Experts of a small language model: vocabulary 8192, 320M tokens.
Below are experts of layer 2 (counted from 0) of a mixture-of-experts language model. Rows are named router (the router's row for the expert), gate (a neuron's input weights, with its number), up (a neuron's input weights, with its number) and show model dimensions 64-127. Each number is 128 + 24 x the weight over its row's rms, rounded and kept within 0 to 255. Numbers have three digits each.
After each expert's rows: "mostly gets" lists some tokens that are sent to it at least half of the time. This comes from a sample of Wikipedia text that the model never trained on.

# expert 11
router:128150180138099099167095113151132103119137085110139171154087144139121116166110139165175093167130097132125138115132161075097087106119127126148168147136143061141175117124120124104151115123125154
gate11:127178134137159158090152148116169080097142124095135146159127085129123116116139105119123097111122151151163157143139169140132097146088132115144124152156105105110148143125123102123145110105146129
up11:122151154161112138101159156145197199114158139124096101129146151123079112145098178153131128077114096120133142134127127124130118164154128136118143143088104092120103097153141111122167157102137130
gate12:138121123145118168094144145159105110120089128123121132111124132105130137146098098148155135112149103117156152126125157086131122128134119126146117164178117169119099151147152131112140099133120150
up12:109096102188127112119132123111163142126159109091094130122154140134143133171112100102120152113131162110148128134167146129140128144165118109139089131113104161100125104122140120120171117096112166
mostly gets: "\n\n", "==B", "==D", " the b", " b", " of F"

# expert 16
router:125147133149136159082158124092145139105106141104076158121069106118129122137151173108158131111133170126082099116158093165143124139098141126092136157116132131132134102098115136107128109109148096
gate0:152112098151130147086141096135148144073128157135101121128127109122116113134150130069128083133100140142106142098135095132118132104149113124134134155134169116127108106149151148138113153138121172
up0:096131113101100120167122135154153087129135101160107104133141070134088098114139106106162085142109135122126124165113154148112118153158119130150139094124097159183091117133100141169166174077093179
gate1:120144117084111144134120128136113152086143086152119124113120121073123093112141120142150100099149114148129107101177164111161147164126125128130138102133096118158150124132107151083134162110152098
up1:163127126156142172136123119169109091125124095110135129126164133131134117144152145081089170112098134133091152107095126160144126091106080163103104097117156073142148129133151142119141105111119182
mostly gets: " in the", " to the", " the", " at the", " an", "ing the"

# expert 26
router:179136137091151125161102123120162104141136152078080122159092103136133160153125126085129136125120122128107143149126155151147145098158111154093085120165133111080141140127095107153115153113147146
gate0:121139105142131136129152118098118155123137161090154127140126110129082120137166140098100155180101140097126158154164142127120147119137123174123136135092132155126110099112173131151124152103117178
up0:094135100181128119165126096121133152136127129116092135126112117131115133123168168084119142155120162150116136132149110126118114130121114137097147084109135164149112131099132126103143130124124109
gate1:114123143123108136154121133130127152167111116157087122123074092117074150082137156147135139096141105144087144155138118157118112173140149135142109152095141129111135172128136173141132145099125081
up1:129123137119125145117134122108107109152137128138145115090179180130148106137094113127149112121156160093145114093141128075128176142125127123108178149120126150164120129174126083103155117140115154
mostly gets: "ordin", "por", "ect", " activ", "enc", "ilit"

# expert 22
router:133101138138137134140143142160109132145121167154128122163160147173140126112167175130146133156162109143137107066129128083141128095168121141139080100105149116160091102125084123113138129109131135
gate0:142113112111112115133094091136168119155122130113185138142127143139096145127111095146137118173145090154093130129138071108117127120139169099149144101124121106142113131152158176128144124108114143
up0:139120127135152124119173187117117120115150121132098139117140107121140107150146112108130129134111123142165141120101193134135154131084119174085150167091096168090156138118108108160111147150130107
gate1:108097141114095094129132159120134104104146147094155110095117137158123146136140113138102121126158094114157105101158147093118126128116092138154115101156137184151120118160133132131141118115150165
up1:109095184107164120158098139129111092150098097076117126127138112107133122134120098095134107135126158125138141133173128137111101113125141125103104148103120143117121113142126186104106110128183129
mostly gets: "\n", " wind", " hand", "- Head", " well", "- Clade:"

# expert 17
router:096101113157119098170118084118130090086119123117104143159108102081107083161131135134123143162117136137122098111129167155154106149124134120091175191117116171139139157123137157115119108129140122
gate0:151116149135125100098104137117142097114130120121119117142100112135098164122123129128092098129143098165111154152115112116123120119147115133147138127134119136179122149118121122117105115134090103
up0:145138130127155130126134101113074116159150117132157089143126147162080134145090163113108130134097133138138123143140099100132102096155132181117115117106126109121154102158131137141113099114144135
gate1:121128154118123117119135169120131121123171141090125141139093108159156126116114109140091144141130138128097107197136146110132137116156117107112139144123083172060157102143130122135116136105107141
up1:131109134103126107099130194118115095132119140128126090127144099127115113135121176105119169126149123169169136143103163113125156102131087063148138104089095178103166091150111114150145115129114117
mostly gets: "016", "2", "012", "014", "015", "1"

# expert 23
router:140130110166112173106108098101134162105169132079096118135159144116133191096172089116107105106161147123146163159138168168153146137136105142079119123100132105126155185125086090142131151117146082
gate8:135107117156130112144153123148131159107116127134110135121108119149125174150088112127139135119117113100108121145126126111108104122127150139148100134125082106092152186154102094139113136125128108
up8:121104114164099166128124136162167138140117126129155132132100175098136152129133106092125094116129133123101114153142167121121099129131138155146108162106136145092127116148111106124137106119119090
gate9:138115157143131105152109183139095112092146143110121119163186174107108142157175115136099164137090157119144143143126107132137150112116095120155156097109152143145127116132144172116121145133130120
up9:108145133124135155154118079108149127161127088139152155084164103124129104166109150146132150124164133130136100087143124126129136163149115146152101141167146107094103129134107125131135117134146095
mostly gets: "burg", "ić", "ville", "berg", "owski", "ka"

# expert 8
router:154182157112147108093161139096120101136080098091146114106117109139127129077169151079103093138097108103128108144160115142090142159123127151155178139194111109152114133141104150127148173158102142
gate0:101103076102125139164080116188119151148181174102130163141133177122126133114145121110136127090121116095088117151147122118130133147149154190111157118108142160166093103101151140138128136082103103
up0:147127093091093146158128094169141122150140137169133093158149157124143106166085139175081137129151125100130115160150165117152143167114108153103167142104124161148065115169148172126129094121190115
gate1:089134136116129129114142175100125135113119129121148082128191151125130112107152109102123116111145125137110141112143123136111112096146112143150129124187130076151086125103139138162149172148128122
up1:133099101164142128189116107091150172114117129180097100142117149090124111159094136151156126179122113148162125141121123092152140134148117169142110126143099140124124131130122115121109136129122116
mostly gets: ", and", " and", " or", "),", "a,", ", but"

# expert 6
router:141163121119138179099098143121138140112117128164138119138128082106125109112108170135156177110171102097114116125091135092139149133112135170131152139165146152145161114140157090184142102161130105
gate0:105117169168110112143083137122126128149137149169154115117153117104090099103169125069157142127154078091162153092138157133127141116119110110092127118126160115142116131164168106132133121138149165
up0:128131083126117119158135120120131114120112118127121142119128136102163175140113182158138143122118110182192118145106114141123158095108163116135137139123118114058147140116181120088099105140136062
gate1:148094123128120118111121150132160162113155128126072100141117175099131175126117076163126140130148145099118141079117152161171129142122153125113153158107139130110155128089119126100128080132160146
up1:165108095196093110121123115109122105144111132132084119108096109115124121117145132172110109101150107175124147113077130111132069150118151134131122151126152161132141138159151121103127089097143155
mostly gets: "In ", " They", " because", " when", " that the", " In "

# expert 21
router:105103129126121165147153163116153134124150125128092141113100118105115154153119126118132123128165160132169135099126162163136088177108099110097092110149116139122117153103166114159134108121138150
gate19:097119097117132144135098129111156128183126180128186107093136112132110140119115124161144118140131115116156110093135125095106105132151109120104147145138065169112083102114160110193129084147106107
up19:160163127117137119109142118108145108086107130086149139115184157111115154112148152113127158110113151154126183115118112120099146138151114143160128121133141121171148081164143114108156127116127123
gate20:138144108122119146095119126104126118146122196103172158106122136122126123124166104136147096110129089104117136130067152095112129161123107128154126090135138124136150163108114127124114154116154104
up20:159105110134137153112165104125097100110134092095126136158101179102130136138127106100165154141157119140159166133108156137172102130108114130146128110150149128106139122107105108160127126143166101
mostly gets: " his", " their", " its", " her", " of his", "ation of the"

# expert 19
router:104115127128143102149117152122150084135102133168162121127093115120158103168123126153158194141127140155153098125150173093114140131075130146141153126090153121099128136139156074142128147163117115
gate0:108121129159098137139150078132116112139125108163149092150089131080104075115106130101112148148115120133149133098153151140113142144169154085122132129129144127169114098135148148138128118070121147
up0:130155093136104162137114068101137131136113157165148102151123083080121108121088151088085103133123130107126126147167111167122138072108112159122133130134112124183155150158110224112118107122109122
gate1:163102094117150113169133158123142141139117122160151140120119109099120110103143124131131173143126125120117111136110142128156128100133126124115137144114112163102136124174156149121099113151083108
up1:139190093081064122091142125146102151150136125132114128130177129162111150145086115155129098132122133111138118112149117190109140156128101134147120133123119088098137110142101158116139144139101113
mostly gets: "==", "===", " ==", " ===", "====", "="

# expert 5
router:162129131073133129140153119165162134125130145109093081132152118153155164113129126112138142114099144113115145125122117110116142105073137127149168124156143134111157096145137083123138125110084151
gate11:120139152106122156113114098127151091148133136194096139113145082184087136148124111107122137167091109149150128128155135115129132144133108116138105141162130155120115087110103128154152131112153124
up11:110106108115063087110079113143152132160131131150125144180100158136145155152096099127127136110166124095113155109142124109106069094126118161097182141114108109126116144115141105096109135100147127
gate12:133139114095075154112132093115140120114135129108110155110177142152125123083088121145117151060138165122131153149126169105148179159118163127105150100082159115103164168102136117038164142142123122
up12:104114178114124096155127119121158149122149164084089107105094149111129182130146116112113147120077158131160180063115165148102151160095139151168128106096160133107115164136134144106131135122109142
mostly gets: " gu", " p", ", p", " pra", "sp", " and p"

# expert 9
router:107126155116109112106145126083141135139169091139108092139149130123121107145139157150094112095174122149144111140115127132123110122149169077141165130104124154108146170181131120103108107137118130
gate0:124105125108163151171142104169153161111150151121080118142100125122138137088162144076118110128155138128193157125157152148140163105118125120114146129098152176125131098135117125105127117159132153
up0:152150087112163160139114099162171137118123136153111124130135100108121125105107164129141146120120113088138156124138107153147157153163147134191129128140152150129123118162079106151126120162171115
gate1:119110140120146124141101141100148125114092129146174151157109114151150137120116058123085162130134123123132131119108156069108112119075121113134157166121077114163109141144145142135107129124135098
up1:139155127161145128113131116160106116126160169152072088107147148129129092132118165119188096141105123134132134126162099183157145140159112117128109079139187109100140103119123121130134126142160157
mostly gets: "0", "rd", "73", "50", "600", "3"

# expert 7
router:125178170102118158138105134103091144131122145145114129182147085115126118099155107136146117117189151134127169151120156126156130128148140151091118143127152081126161168139149166137114157205135095
gate0:113120140115160096117133135132173129135140102133145141133128132168122086116125156125148155140118142161111141133117135130116149209158159123132142101115140133107131135124111123143140153077149117
up0:119138098134151100096150154154118161134107155109143114137136149161137115089139094131142170099060103151104163182134091126171152148094115098103120137115162151128102176132119171129119139088084082
gate1:105098146171177152068150113162096125125131153144129103144112121169150134084143135099143160132162106117134118152151092136120106077094160141101134088162102147122118116125090142154130126151175150
up1:122120103140138140139112123141144139139095115112138154110128146093137130130138165147141127158069126163150162129114137131162089177087136155130140097126146124147087083116138098116133127090112141
mostly gets: " George", " William", " Michael", " David", " Charles", " Robert"

# expert 25
router:077130132114160129128137169074115137165105103126120080095099129122131121135103152145127110112125152128128141154149119118096157093140138126124130114125107114154099100135064137167116146116087113
gate11:104120174154133123105132122163135104164129097139136147151141127163093139080116144142091140146164136151142126181159136133095129070171127139104156129116140088148127126102151125132132106121117163
up11:123121128140132113155118156073138124080105108120156105102135113073138125138129160126085107144154128105094160100103136149166106137077128132134143097148164140096117112154137099131104120154139137
gate12:136117133148115110119102164139120162135150156151104147141149095102130104091125082125151152177108053173124157129125144148176150144088124122151114119130153142127113146062120095117130133157105128
up12:141147097090081088109148076130083098085136114102102135128153133168140136161128177110111111117125156138202116123136124114121082110145107117122145129139095118154175146157127146104114087147164106
mostly gets: "ed by", " on", " by", " through", " between"

# expert 10
router:172100143143158116125106119120113158106128137146126118136155156138154145113092080090123107100097119106154100123118165137117109127139103097126123111113113125100126101130136118135109150185106133
gate11:157089123089135093139114099134110182157134103077081098105142188146124143136151137154143115106103103079116137123157103150155108160168128114155139124126103140141159147118105118115114120140120079
up11:128160115126113127116117119149123095130121133088172144094113141142114116189097108141138075167131108137165194123111124197113152145124139109127167135133124141124134133126172100161123145154133146
gate12:131144118086101115144115144139093130145144128117114087155141144138129114111131098133140096111126122160079101123105157111111093087073141116132134171116105122155144118088109171124101105162120131
up12:099166086122097110128139148147162133121109116155119136136136121138173148122128124119157081080118095123135120089123164130109122123110149155120132125140157140107141099094115131130085111125148134
mostly gets: ":", " km", " politician", " mi", " kg", " director"

# expert 4
router:139114131179112120092147118152132095151110144100098134096154111135113139123135142097149100123154110111159143130113158174117156131142137128089114125134125088141122126118111087095133125139144112
gate0:119089110165112111119112118179104089131114093147166115138127139117105118116131135126126123100141130113199112136162155080110111115129147130174100092144143107117120170120172152158104157081157137
up0:117123098107108103125139169143138119150165172076152126135122159128128132153144088136113114125097118116120106181114114147137151111117113128145134135129166125135130088150110104130130114159093134
gate1:107132109122130138119119083113099156141116156121117128120135146170116134143175132128125122147140159126127129178121161113089154134144139094150163145091129152139158131110149121116168156112130112
up1:129100117131089147148094108150124147129118120145134132130103104136184145069100160149146123121137143105105140098129131124155140110146093146119138182121139113098115112132112172125130079174145140
mostly gets: "ities", "ions", "ology", " area", "ations", " areas"

# expert 28
router:170163125114105112134159128132109127119129113173125112108089128105091126131143155138136113149114119110110168117132131117093120134146165107137094177102136153122143163123146138113134132145129168
gate11:123101151159121109163173114092181115132115121148120104104140112152129095130111143158141161157148148121113158124068149106147156129182127164147103149120095139110087150119128113154141163101163153
up11:156147119143140122159105109094121111155097127059141128101139148151149123120122191132085140134110095111064125099150147186127111110144120144123165161177133156101133138120117099143098155139129145
gate12:099133109134145119112148111132085075101116129120127142154101118149143129126142131134164158130127109142110144117118127109074160132127087162161130127137126135128127124129123152105144136114130151
up12:159148130134140116134082154129139106146102124117163131136163154094146165126141113149115096118130109166139121140129158117164103124140141149111118127146147100158115112146131068163134084157125067
mostly gets: " Nor", " Atl", " San", " El", " University of", " Tom"

# expert 24
router:127099124103160121131166102159095146110100142150120114100140167101178135152116113115162131142151136112109104145112111154113123146153155160196163089112161110082110152130112144111084106143144129
gate11:190109160086128122141159147087143145172130145162133076158129111142117133134115136147140140144116128115126145117163142129126129126111093134079113165087112123100112158114095115108118154111173092
up11:137134105162128105098077121120139091102101116163123154136107181139143126109116135073123106106109137158134118127116158152119168149099154101157139118164116149141115125155128145158132159126103124
gate12:163117068120180152109085126138125173115148123149161106106120098183087146121147118125105134097086111144145123135183168129153094150108146140128093128111115120142097140182121094132145124139107142
up12:144115161148064096128146139094141115149089134126158164152133151061152125099105139145142148113172144153126081138083133108089113092133104141108136157115114112120129107122120151150132104143122128
mostly gets: "|  |", " | \"", "  -", "| Total", "| Party", "==See also=="

# expert 30
router:151132133129074179180151156116172120093129155140097157124110134184128108128146161132160125126102120116087126101145094128151085135134163087178092126123071155145118105099133117156179106122172132
gate0:127133120139124108127110091085151115111163105190107169112139148113112095131171144139121134148156171126206154124128151119154126123091156113081127121121126093121165141137153130141138124171162165
up0:145141119122172122118135129087123151133106130107176122116105156116104130152079160151114105144056168157131144116170146118099110141132091109125158164102125128170105140125131167124124123133078132
gate1:159119069109095162128149135137134140099165150135148134119165153132145099156125100133098122172103090119145154134158158141152107150100091093098151097107127103125147129138146114153153103107130162
up1:146117131123129138094125115135144093127122085127159128115121116118102182132143140159122129103155122105132083116150135133099146108146125166129128122128149117101127141138124130138150129164128113
mostly gets: "-", " comp", "-c", " sc", " col", " Def"

# expert 31
router:102141094112167163111147139171135115113150129085169090064159138156120124112108139113126177083125073137132133121098120122131131145130120108148126120138161112127126123130126120186098124140139153
gate8:164123096110117098118081129150108142099135125120148151133082100118146163116116127117105121114153162115137158101053096122112164154135154103096141114128161131154160082136149126128155154140131119
up8:084169158154136124129114119141125091134120090128115129121146151141139132104151130097128140127105158123096102145162155142147199084105074115133163121128117142101152153154123116109142134122110140
gate9:135179176156112124098126153096128157135124118118191124136130128103113172078143107150147151102083125115089129113141122127111102092081131128139146133129111134072172121151127106182125115089159149
up9:140104119123116124090104160090167172124148147161109128120156133093148135155171091159141115133118130128114133120105136148140143093146138088152135146150113091120118165125126168090150133127116131
mostly gets: " would", " took", " having", " could", " worked", " won"

# expert 14
router:112093095095143139087156124146076125152150156135107110103129156105144090111130118141086122126109129138143126171133139147162141093137096118153127116164131144136079110136158108133140106124090139
gate0:114137122094141160107130164171094138128158138127130143109140113140111144077147130124104118142117129101103143157123059129124139094090136140089135156128165101092171100085094160108120149153125129
up0:122117120121119122157140094107152133134103090159134087115150136136138144135127091119135136112117133127156146107104176139104162103105110100127127118091100166139106142151162133156134136116084122
gate1:122134105121143127097128185147130145072137094097118113116148116137110147108143134175107100125120135164169121153177124111131135159111141120127152111095126141122155127136165127123174145127101128
up1:150185100130115113157098113122126133122114158150099165129162093147136119162139132150152120112129100129145080097121120099157108125115106139148147142135151094137116143149073114153089132138164152
mostly gets: ")", "),", ").", ");", "°W", ") |"

# expert 15
router:135154098089085152135119125155114181120135107115176125115115143128092137100138116132144114151064147128117168127100127106094137114118153110153173146111151151124156139106165093112117130135136131
gate11:110122130134134155150121113127133142152121158119135104104106053170159090108122141132159100083125142126148143134136148099161169118127132126150150146081132145128092131098135177114111113131127132
up11:107098179157104112159094103103106119175121180123109119095150133149149118154109102143161174103135154138152169127144126137166170144148124146110138129100130114122108135085100110140130167112124099
gate12:128127085146125130087166163132122125095110173181176123117150126136103185150123152084127136152145094124129142169128108111132081136146107151134086137173127101130140145104154105108161126144146188
up12:168124174067123139153122098120173116124130128147110129098110143121147135109123118154138144130130133119176132122162174109122135124114140145107131116114138126133108113117090158093119124112103119
mostly gets: " Sal", " Mal", " Z", "- K", "a K", " Er"

# expert 13
router:084106110093109114098114079174125150119136135159158138127136123151171121115115135153124120101131138162129135156152127112121150130106144101136063107151114152112127080144141146093142084153081127
gate11:119181129120088150134124129149133104126149165150078136130103100053114123124147151117152082119170145113116103112168137167134140159091141109066129163081130134138108163110150151149116126142202095
up11:138082125156198114119135140104122127130127100121126107143177142159138152104118119122118161136112105140157162134061117138109111116159108159169097092164161140134153124140119098115121141057113157
gate12:138100115171144164056093129076138079088119135119144119139147149129102203143141143156133128113128117120173087124116108127097135091138100118143128140120120132130158123146090091126168096168133090
up12:125094113161165141082098137080104106073136123133129120154102115115089180126130130164135112088124125137141121140105161132101142102131117102149122156107137136115134104131092123128151085146134089
mostly gets: " he", ", he", "\".", "es.", "ing.", "er."

# expert 12
router:120092152169097141155137113112180129166118144156096155114144121117107145117165096160127106140177149130162125129101169157166115140103115123106092137135120125192126121118110115101139083163153120
gate8:116084134121164184111124134142143108140152131151107116148061125140171101071100138105104136141120140097169147144114127135115077149141162085146133145136121105113106128111096113093147176111126136
up8:092081118117134154124110111131103125169112134135135123106076155115166107119137131118083140148105131138135149109179167152130151123122160133145123114128137077123127120127154118159121166172155155
gate9:157123130131090112189102152127122151146078112149137163136115082129180117073111125101107139111109102122139148085113146129106116102115101164136118097171092102132112149123102114098134136108163120
up9:161167126112117083202143153148115133138074130129164081106087121123080111135128115106096101137125096060103151129113157151116173143107108115099137111155155097127128150135094121093149152141129144
mostly gets: " China", " New York", " world", " Australia", " London", " California"

# expert 0
router:129158121117118146151116171128125151123119095154176147082141100107108146136116144166145128157129090135162107145135135096126150093070121155165150161100133125155128117128132133155140127129117124
gate11:092137152151152136103126103133135076166115079172187162118126128129154122097107145095115167098148148141101144165161133170087146103150129111150130156149135126080152151119142147114146165154139124
up11:149137147088147122134115118151116145075120133099097103185113105150104124154101131135131143121106115134115134120127126068144129140148126131088138120167118177140138142124170087131120122139133123
gate12:127139128099115123082149131120140132130153135106138149135152130099136140112121191120119107142149119111152116158135124158109119107170114136106202130128132114136094122143120079145150147131149129
up12:137124105147136101132136135105112086127139116098123139124122153129122120139106113111162146143083100136115090168138126118148095085120144114127079097137152087110162112118140193118122138166130147
mostly gets: " JP", "MP", "K", "AR", "&", "OR"

# expert 2
router:105119093126145141157143101137125149139150151127118148111139142156145106145126086069131137122112129149094084115092098152152145082105103121176110121154158164153107103137164170129101155121095099
gate0:137143152126147177112142094144128133139176128097106092159140141125151138133100146140155118137154097104104089131137106099130123133131150157138142106143116112069136117133109148141145135131127127
up0:106139128147105143145091124135098134151132121130133147144113102108141165101131122134152147128096068099151156106112112145135122100183128108138117139110117099181102113133100131139114125142123154
gate1:063151138090140128134114109142129109169126124130085126131089068133089143114149114150130105092122147135122119127102113124115080084124080146119160127117103137174141154128120130179168151117131144
up1:108115121123122114173111108117133079151119156114077175123107128152131184115123115200159081128133121065137173073124111160109121110088102147169124122139109090183129165151092124137140132089108125
mostly gets: "| ", " | ", ": ", "; ", "- ", " "

# expert 29
router:138108118154130112113132112135115128138127144090174124141128123129062098137114084102083098121087129131114115138126090155088129165143106107149144132153105144182128142135135166116107130099089115
gate0:117154084130126164144146134109085128124164119154156121092132115063098107116143080138123118119141112166112114143144103122120141156139123097120143153136141094143108136125148103088103140171180149
up0:134135083137121173132118167127095146111151129129156109099118110118092112133140134129132129142137096165078131134142127146143132142140129119123174137111127117137124153141150162067111169124119093
gate1:137102069155113144128163088147130125125158142147114119147152123173096145103172092073108086128121165138106154144157118123150156145135049116136086142158186155171118134109138126140112115135116112
up1:130104109129095152114164107132130116138151113118122081128134122148089138138163103066131144144122142104102112094145152140127117155121091116152101122133148151152103147095117144092108159117056122
mostly gets: " in ", ", ", " December ", " In ", "In ", " to "

# expert 20
router:101172134099126121093121100136135135111147122105175092157150115087131147114169114097148132117084159127141136178097126122149162146104138165131092114121097128159192147145116107121134148102139142
gate0:119105147098107129137163119129144152108118147096135148118121182082071157116132135152143121134098155147152119110120160111110146166144116149113147111122123112132118149144114136130097135110167144
up0:125141126147138123132162107144107132100125112168138142125119085183167112184115130116140115175127152125127147111135114146125150104105109094126090128114122141120158113123106145123147125138104118
gate1:114121157115099101118134123191150125112132111089122130154155140100158093107148164163117125128136138160110167141111139147158156126166116130109123118070081155131119129142098124166156112106124087
up1:144084159139142116136140097123139116128127135121086177134150142131102153114150165153124096131089148167093142140132131119126133151138084112173115121084112112120141108153143123142131124124129083
mostly gets: "ij", "š", "han", "mad", "uj", "kh"

# expert 3
router:127104160111099147125102098127147099144131087145102116117098161108146140139127172155124107114121090117165151107157103116120142125137116158133134137144093163091126133078113126127130153088160123
gate11:149100127135138144116129149118166120120121123092133156115120152174116143118133140149129153162145072141116146156135109112169099100118110130112075118172157143123111140108123121116117142146116151
up11:116144130110148151148096119102184122109139123118107156111129130131111118109172139139135109093140124118140113143127109124114128111098147138171139126128175109155190158152145115121125157089149094
gate12:095069151153115134127124110113142126135125134123141147143085106120127127145114128153119140098120153161110165171140130134140119146119096157139158180148118101094115128114134136106097136165156174
up12:112125149136114141141100090115124133163126147104081135145134117131085137144129136115112111162120156131135123127057113110117142130112127122145140135127135112140113111139095115137129080149125111
mostly gets: "osp", "c", "ym", "ynam", "qu", "ymn"

# expert 18
router:162156118144136109113153173136123139148160126115116159098132126143155144098143146101128127163118123166123084092145095121129092130113134128119142155099109082114119145136153125074168163098143125
gate0:122104129132139132137115193128149105129097110125088122172132127118124134096104056109124149120134119101120176127141154092094081150131160141124122129136079072117123170106100126104135131108068166
up0:103138173111129106153163142120101082142154137137124137121139076131150134111135103162134100155114109085143168139120161143069121147148149134133098117112136134136122120126120121156149132083087136
gate1:148153130147139138084119101141126140138159132127116129131122207106148150159075126102138097167127127138163130129114106112103158153138121102115154172097093139117132138110103074173087142102153203
up1:131158093078122096165088119157093113163107153130163123124124090141100150092138108135138134139142130133061129163102134151135107156144133142189117098137143110154100117120146170120183160145114149
mostly gets: " three", " four", " any", " several", " five", " many"

# expert 27
router:123125122175134132126100094105115095140127133137109114151128134108151104138101115150129134117103163125119185127198108137108107173159138113133112122100134125142156147148109134142127094155136116
gate8:096160121156140114131059160122168130108110116132116141145085123110134150123167112129093143123132118084137150116184106136136125116122112116085149201112156080142081145126098107116143126140160100
up8:132144109148132114131125156122095160098143176107149187121077175113126146100171129139128132102144100129122082116130101123098126134129098083111132178074154111097112148137103155140106101153125076
gate9:123113185095113150127204128141105164133176119139127091110117106136139110140084103142087123131107106145112102118128120147139125122115172168165119112154106158123170125113092136135153113146098151
up9:113153091151140106149097141115134187175110176117129166157150104171126157111137169077112122079145144107154123148132145131131122103125130129113114105132170126131098124151134139202130124118132103
mostly gets: "000", "015", "017", "012", "020", "016"

# expert 1
router:145115140161144112112123163124161166124106132098113091097095133133090180093153134093091189141131136113099160135090115137149122114086158128090140098150138108147103114086080137148106093123155139
gate8:134119158134158084134090128099164183137114125112177102122136112101122136102153128154105124080140116144100119119117135169127131090166102121100107127141100084141156149130161150096149130130147147
up8:118119143128154134084121160131136139147096135111116122091168126139120140109152096157153163150175055158109062127095121162113126080141151155108175129139135115151156099143144124093111137134115141
gate9:137126159127085163125083132136169108124107112168097144159101108153108131137115096120140154112108132114083108114116112112088119155155115162102119115186118129117155127132129139153138158125143118
up9:093163069113130137155179114081074117166149177121122153168152147114151120133109111118161085136118103109199140167127146109154084087143070126144119166112133128128131110119131096152161134101111095
mostly gets: " was", " are", " were", " is", " has", " had"